config.toml
activation = "swiglu"
steps = 6698
dataset = "wikipedia_en"
Below are experts of layer 8 (counted from 0) of a mixture-of-experts language model. Rows are named router (the router's row for the expert), gate (a neuron's input weights, with its number), up (a neuron's input weights, with its number), down (a neuron's output weights, with its number) and show model dimensions 0-255. Each number is 500 + 50 x the weight over its row's rms, rounded and kept within 0 to 999. Numbers have three digits each.
Before each expert's rows: "gets" lists some tokens that make up at least twice as much of what it gets as of all text. This comes from a sample of Wikipedia text that the model never trained on. Tokens count by the router's weight.

# expert 9
gets: "\n", ")", "–", " 1", "%", " 0"
router:548623524493587564642486483521625464510390473485479454500520501461497486489528340550480577462536455407512617524508465508502453485529505489422512458511463481503442447653501450482521530521552540518483502438468456476443522582480464492387513443528424490457565498551489502487416464511473479535434533441600404454458527527548527458474545457447480438425539394502466490550431475440478509496464378637516391605467446484411461510452493498542463492535504561545497535460555466519485526514446521404494470486467420531500512486552417499411526426493556514501497570425526485451398468552547476467542449507502548521517541513415574563499493492580461548495577514488550442577533423520473525513441441539559533471508424436578468491518444554483586532446497458461507526528507493511490461514480496
gate0:465492494444533526428588503505501489535424561499462607499478571508579527508510542481569393530444498526542504518519498512580400441547503515570560468444521576512537514478452504515667466458504478493570499452476570557563489558408490477434579450429519537592513527513455498446410496375530498438468461507384445396463621493569584536522471580429431528536453503548472592502453447540526549430487411518582501520510514497467551557505442433583493430496513487531486440411472468538385463496517438486574522478486505448411422542492501399511499529503447555479512447497481568600505440494468471492512558567439524468527491482463526399473566526528512564466487475495459563553481564512446496504514575479560483439502473445521533458591582419559526547520467523470425505529491460439595574513514459
up0:547457474509457518455459520634476548487451491592463454512556529487554464514493484538498554580516539491490510419367501452486522541453494548504463437514433471589502495532520596525484558553466525608489517498433567513479512529538522430488409502586411534490490552479471479495650462547513448502483459430469513478563429324559427516558519567472452512514488515501561533535491476469497432420460531475497576511522392585513520444453472514458515428515541517477515489434523439510438515518460500462551448511576476580539528461485474510477490443514566452496489533620497506378485508440582411386548444483479522486565451469453450436498476397495448491525436552492586583541601402465543465446439460460493509547560467571526506465488511513524471536452525558442571384430521451544597442435501497
down0:550572516428485516532511489539521332463475502545496540573523487444568518558466584505513549484495517524578481533511489515400548464540476523463494524497475476520481427461434464518431510582561576495472528471510497490514555494446503414436596519449576495527569489490572487513508498498509501527464563483511494553493508448506532573441543512511507449483500365472566583427399451416576507559530514525510472490411629440541479498544555456425488456441514462462522375458514412501508448624482645544450408478481546509507526517422422515397459540480507425536538486515553544521434566497534495564601484485522540531529531504460467434575511550462575524518562378531580470608377446519511545535402490443479479495500438399526537513517489469508543462419522606521512430546514474518460505505515451

# expert 8
gets: "-", "'", "ist", "er", " film", " player"
router:479432460536522517442484509616463547469583528385577530460480434608557519490522544498481527560437453496526568539497493548515457586394492504578557504544463536437473511447509481543527478446529501636514530502490498495510533427474584594571525507560528511468525524491431458526603509509435444454447487479558619441561487517497465392468457470555562507469460540438448549485484523491528531516452480463521486415533488491513522421472552552519532486551545458398533510517523524516589453507372545577490481531558514499471539547516558502624563555519443612516540538454569466431420541475616473573498485445510568501527432453473448456516533452544551448504503502555515517488513538567513499583475394579553558467484530534511558530491440448527403409513488452448452506495353475573441425588463482
gate0:553466536520490434548503493516367475531514530396446494513472577501456559510426443449538521461448427556382556502384557573535522534511478496475459449528554491535483402486483434513490428475476500477488548451540596518468543488435551486609551511532505421468527479527537501452524493449423545488497515516529396498455422458525580531551535459498512527599472481370505489577490480471384433465489490510554510462427562477528399482570540540612520641495583543433560466510517423458564523445537463483424526557452507530498456550476568486497581480492444441443464510449518618475494397499490628469464541460505548541478515428564511472496462497667479512524499450486448456616507515392541559513481512458414510499471482471513512551523558467500547488470496585456528453514496543471533531512424498
up0:517453473332579515450552550442643467532576479587518530491506456594508482514566573465492490454466530460537503472440490523485505464567517523454560565553481516513481534553458474470530618459530499558519479555528564468474541443514493463511559522479471461596476465548521496434473481413493427450544522560552522506544450428481491472418545525508480548455441526529538513529548477484551517446424529609466495555597472563478521537482478520399582526584455478529530491571549618507506564486481571536560486539512484492488531483588466576592485525566449542492548463475614420399589409480534382526601410530455469470473446490560559470451440534449618500522468481575481577548494470533484424560454540477441565539552440538530492482485519548511494441582523564491461444401474469462441526499483429
down0:602474475551464535513559384534441545519471458536499474563519512380500492495519493487546533488473490528535421559479560583473533507485546484506482535401451473408457486458621487582587522475517513525532425562515514548544488465441461429551508499530463488447552354515508533503563515462480496451515553498465519521567556493504586525507447529510554413448525570508502493472556427491584500584411517484427529587388506527500589429474549554508605518446488543443510482542350556421579495487393506587480499530478583506476478427468522562503450571495480574490573415450495518487345490524476569477418382479497533497559516601427457549455550483492485540498434410492502479459580523452517497442477449517483558545470567504541509540453468502574475504535553487460413467511504528576482503417507532

# expert 6
gets: ")", " (", " September", " August", " March", " 2018"
router:495468411536450491572505457473556529484527432481531398525497413473466485514493495589481462436474530433466509469453425509400562431526548477434500467523460544451426474524519546573533447508487507534379484448475469530521464542523491501556541599482504430484484523432568581595403476521440487584568466570562519543501535565397544458561489478524400360535497434479423494464466467456543446505430371506504542521536510418450426551401499563512432483471516521471588494555515417444418512530477454529516551529532490449610458539458495458402545562431439500484469493504509509438561484461504441476527464480561535516596500505525518485511487464407531478486386527426495452424473419509574560499425482369535471530502448497535552556438537520542477447561506609514500465521493538436529507432574440
gate0:457520450500421519464433556483423535497463472415462528531458464488457509537479499519406526473533501520564574529483539583515372481459524526470576468536436528513522534478458462502611432571408471446578397518624468471634481438466493556567519431415544533495536527569489549554558597537505544524441455492584422531472531527550431471420501501458556545562457584466471545495512400577514513472455491471561477496533520492500498469492503480470508483495439542429502578455547529452481505483553451421469488525484457530530580647494511489521414421522484449582525514537623430486552458471441541584567516565537522537432470528587582458510507515496482485513465462483538539522566514494496501460471559611509498475553547510476524649437503510420536484495529491491615503518561631490451443570467453
up0:585421478523425501534500508531554500436491572491421541510507529433524489522569447533454521549452486467447437502559493497608480531470459426533552440484478448446467534538475585547427411539517428565520449552473483476469478453570589516548588645522462445497508460507510486531568517537502538487565530517565542515524503487479508559507522482529451485544446472380493490399449404553493460463566482478494471498354437474424532519554548552437510523554587516600500500557530476519458559489530470499584535507557531484505493475468575538465502520570555419390547471487538504472464499517373509495347525468449466596537576446473542551456556486524509456496600469590519477570467406534539519473520423464538511512446526479524497534490441441481508528448500435578403612538335481453456482483502467
down0:499404588544428501599551420558558498444433529521452496527540467503535602454478536419538441581509402506519492497513551416490423585507443558532513534497494519523470446569567553561467429543468493488417438535474445503487601532457537481461579601622516544580478445496569487562512487416400534548516588533502514510528564474462510480432407449481543457514502450433526459553473472481486514464531404498474448433491498451452464480449478399496530480530499543552527475456516466463562469566578489544490457465490477410490570420529488552598475506541471520484540472399514506521421489468499478455483365435568545509502511553484554516580482481551530505476409470498565434623530431485512496542593500427484544468480519507434505550494550534563486543458422510463495444332398458481487458505455515

# expert 0
gets: "\n\n", "\n", " \"", " well", "19", " as"
router:473507466474429505460499584568449427521481482490469413538546528581508501501532500493542470449442507495480442475525511357557630458515502470513438552534517514573591513468518415424454535568528501431413405514536537486495565487536501394528549463460546528545545542501429487371595526507526531642518517523476605491522413501503564528498546490492508429458487507498395558580530540457466379544503566533476460482496498471535416516518487476458597493463458514625498464602524489515502426582577486513467467403531407573534501560536583535465514489467502433474439443555551561514485582398444552412555490427534456558523500477518543496487523524603486535576559490510425460490499468603509442446556537544450491464531586568482464468505462518547430533565504479426456463480578487492479479475502482
gate0:481509489494420490413565478507436418619495494538588443477480456460393524547443467567554446567507510436537489504570462494558424567446489535547544582546517441504596462490424547465561362533557533574520518508384587442525506508512457545560504543496440476486503445536508498473567529530508534535521497509523487428560506500515485482535502520453465564428473528490505604483561485558378487454457425438449483452492495532527579543493495482426588507418526539513494573505561540457470490453514454459622495573512466507489537470549462522533464571511492557480450484495451480541532517532583578460467451445482644479516475461428461623533461440587561519562475601548546513551518567461570636522463471461513476564527492464509412484582633597521504469502538445468497542492536500495569520492446548
up0:543439495543426504499482580470521444533430436550498534504506465521433529501602546492487539441444530548480476491475455496466497472441542543564481502463449465426512560378536532440476523507429512553484529413457440470578549546503621530491436482395595442511448435451542499550480486611498465501465489528461461564567378458424502536496511427445503548582398542594496492551508517472532543530481490430463514548578400537538563393534575477476489476588443505462490482467492422417405544421481535480507524527583543470502472527536545487507519573556499484562554487497520388532429512514468456434555480562580543482578629557531496543577502451604477533527520461426513481510563471458436472521448441429588518558426502489437592495582532469575484462523432568464590450517559478536504519508499543
down0:470450489460422546465542488466516472557480506531575530509560471415591582500470500476540489488491535483536540514464522489516554525514595517547463628464592523546515400441531428457502474463560513472505434390471560490504428572542552532555502437425542502584503520517456457602630508459525493423565527474521553550437447589432576557447510513482521533545493407574443574471478457464439524498566488540607515510504512458485557502520484395482520470434477484510563471402512515479511585524558450491472490542527532491518422478430495469490562540523461525542515572480526469459523460489486459452444469500430573527476543447534451392418516524522467582468480544405564425513386564395577464507480462440430514481594554505486555549519581511524445518358435468498539455395484405443546485425487494

# expert 10
gets: " the", " The", "The", "|", "=", " •"
router:503565550503469531594504537530352474432471529525446425491507537493519477496499449549540426542468515628576537412476563576580410516508496562504512393458545566400486604543494550543429514516449471484550483441528554489441502517516416412447373473496572477539589467520498519419592442554497463476461498416497489505509566516582537463547480535459451548486561459510531496557597482501535510523512440443418480373478483471520474543537460503479456540524432506428496496550452536541477584434556611562503427459462602402478447535521495489552502496590496524567489468528409488466440455460455523549498535472440517462572448490628529544519565574562417561513552497482542561516484478507500431425563537503569560427520507414501453456535530446481444513519443458564520551511535522443473502511476547
gate0:579418518479516501459527509517574484425557449409519502510527445517485445517540546500496461450561518518531466506422539452487555516660467370529514565554462545517592442496559574518502473574505532453505421439475416569529442492491477578578456471533491390496590567463552532514526558384520576501504450518405507535420465472477550512432476464458546463560474468529525483512514569465539415462544444468516432557452449447509519445586452489495537551409604594525458626578489457429407476387484535524504499450530472444432459526497543541562503547506530565510491547431491443495624485439548515471548483549492505485483465534493536538453590431515556528481511461444468413399526477519552563464442502466528471548526578517474517471524461504580525388521541449446508589526544502529455594490470480
up0:536500522537428474561513528469513477519485458471441491588458482511506452478494553493513464454545420560529403407428556516513526575463501471492551495491471448478478630468495512481484613466496486543570478441527382516498567496492481516527530519564519477498578477522539483500517490414464525502477519507468468538417494423451486505519479479494422442519484473406588447447469571506510459433527488565561465555537476416480508467496481512475424497468467522582383532532548458431422584559506472550388509376541411520495514598482508394516567495465536456483555438503515476557495584461550390543474442531567620505526539579504465452441549436386545497543568502481590496480534415652418537475395573516486450546535470495473485529473556458584479447594489435472614520478483529503420551540495471
down0:472465426534470331547578566479509513471559566496463532503517524453497564245569551497469481506481471535605396512429571516535543435522549476464517573510451505479537455452558470529490491420434482509535481525443475478564467435527506469494507498489546479511474472474495506475416522488608572511424478499496514566487472533531548494489519488502488518533478564481544473551417483519433609481571507522521505554531550599499472535486419563450584525555498409533467503586488524573433510503520464448496491557494494527474659542519506513423476446503480491444413515554554506512449500563499555476499572533427557507540450571543412467453441503430460433518418656499409446553437480514530561483430546594479465519523464461515516484492531477489574537470470492457575457453489492487471426548447424

# expert 3
gets: ",", " |", ":", " (", "|", " in"
router:547515434436498471528534548440556516474487489505546497469477487433497437493452533547519519453534558494562500557485581443526485456524410497534547540480534496475464502424494514513565578522357462453501469449463521576545507494453498513522490563468482466486385585444600446592408424579469507549565545625469464423495443407468535612444475616516534474490523547452555469522491510560524554427490429532497489603512465544482514511573540559479463544447566490493485513457459481554518480459491505451552541572486499508456483468485502499541489552461484533407504469491471525495543494527492562495514534410493584563439409511466424518414540478369508481456424509500433468527437594452576496483594574470456411499515390528433445443513615595496555588552520456579511460528480547578554418580566447
gate0:449476529565443458457515563485472488495537489501460565423544393413586627475444450409453433602540542522552481477444480533481494593514505569476492495449459618430461447523485433534485435499488580546468552523479429500506585485487524512507515444495512462499532546581536544491539478558576480503550441474457494523550559506633493424489544479486488527534434447474485530524541441581487486497455595353477510396469427553545450383507499525404463441472455525460438500569569507531456456546492526533433544416509594501500549501481564539486464522465487480468452447500476549571551473366512524450453554478433431480352573549473493467506539550507415511459549474557571546451489485572501540427532522504536427390543558455498485492507528510478516513556494593514567471479400594542523505513494516
up0:495504453541488457483428480442538558533512430512439530428514436528526506437468548534552468563528502473529547541510542538494476455545453538585507561446559480435447548460566572503478432608552548497489428545546592515533517474467516586509488475484488558512531513487530478560556507547549546451522401449504513520570476527487480455474590539443403592465477546445506518513350516567514516355440496470485474414553473524515491484585539474532586550443458554444527483534513611371435497491522554518538519464466430532471418536562453521436468471432404435482511572466439375373527412497494549534455494502492493532491458419443507485517482550482549501491447440531491562562415403506508494479483577528496540470431489519525557517456490479587542530553543521385427556527493427465548470496665499
down0:396464522462397390485533419404440517480534514494568509456451475532447593513568571456422451512490499479427499440493522514540543514524571431567554569577432529428490446503543503534546499543553633483450521569468571555519552468482454496564425522459473538541539516473431524558530464589487536453492495559434504564461547503451397516620476477546476551494502568489531643532455472597454490460468597483449539481437480487504482414522450507481434474465456551503467654594490512481524526551518474523526544431469596565478519551541380477488506544480467547417412548518497506407540550460509546501439463513592530593533561461528434520472538546390519507506453575510530533495539525548583536481494610483494462524420492437565519454423528533462577502507508513487483508518551521465505537553546482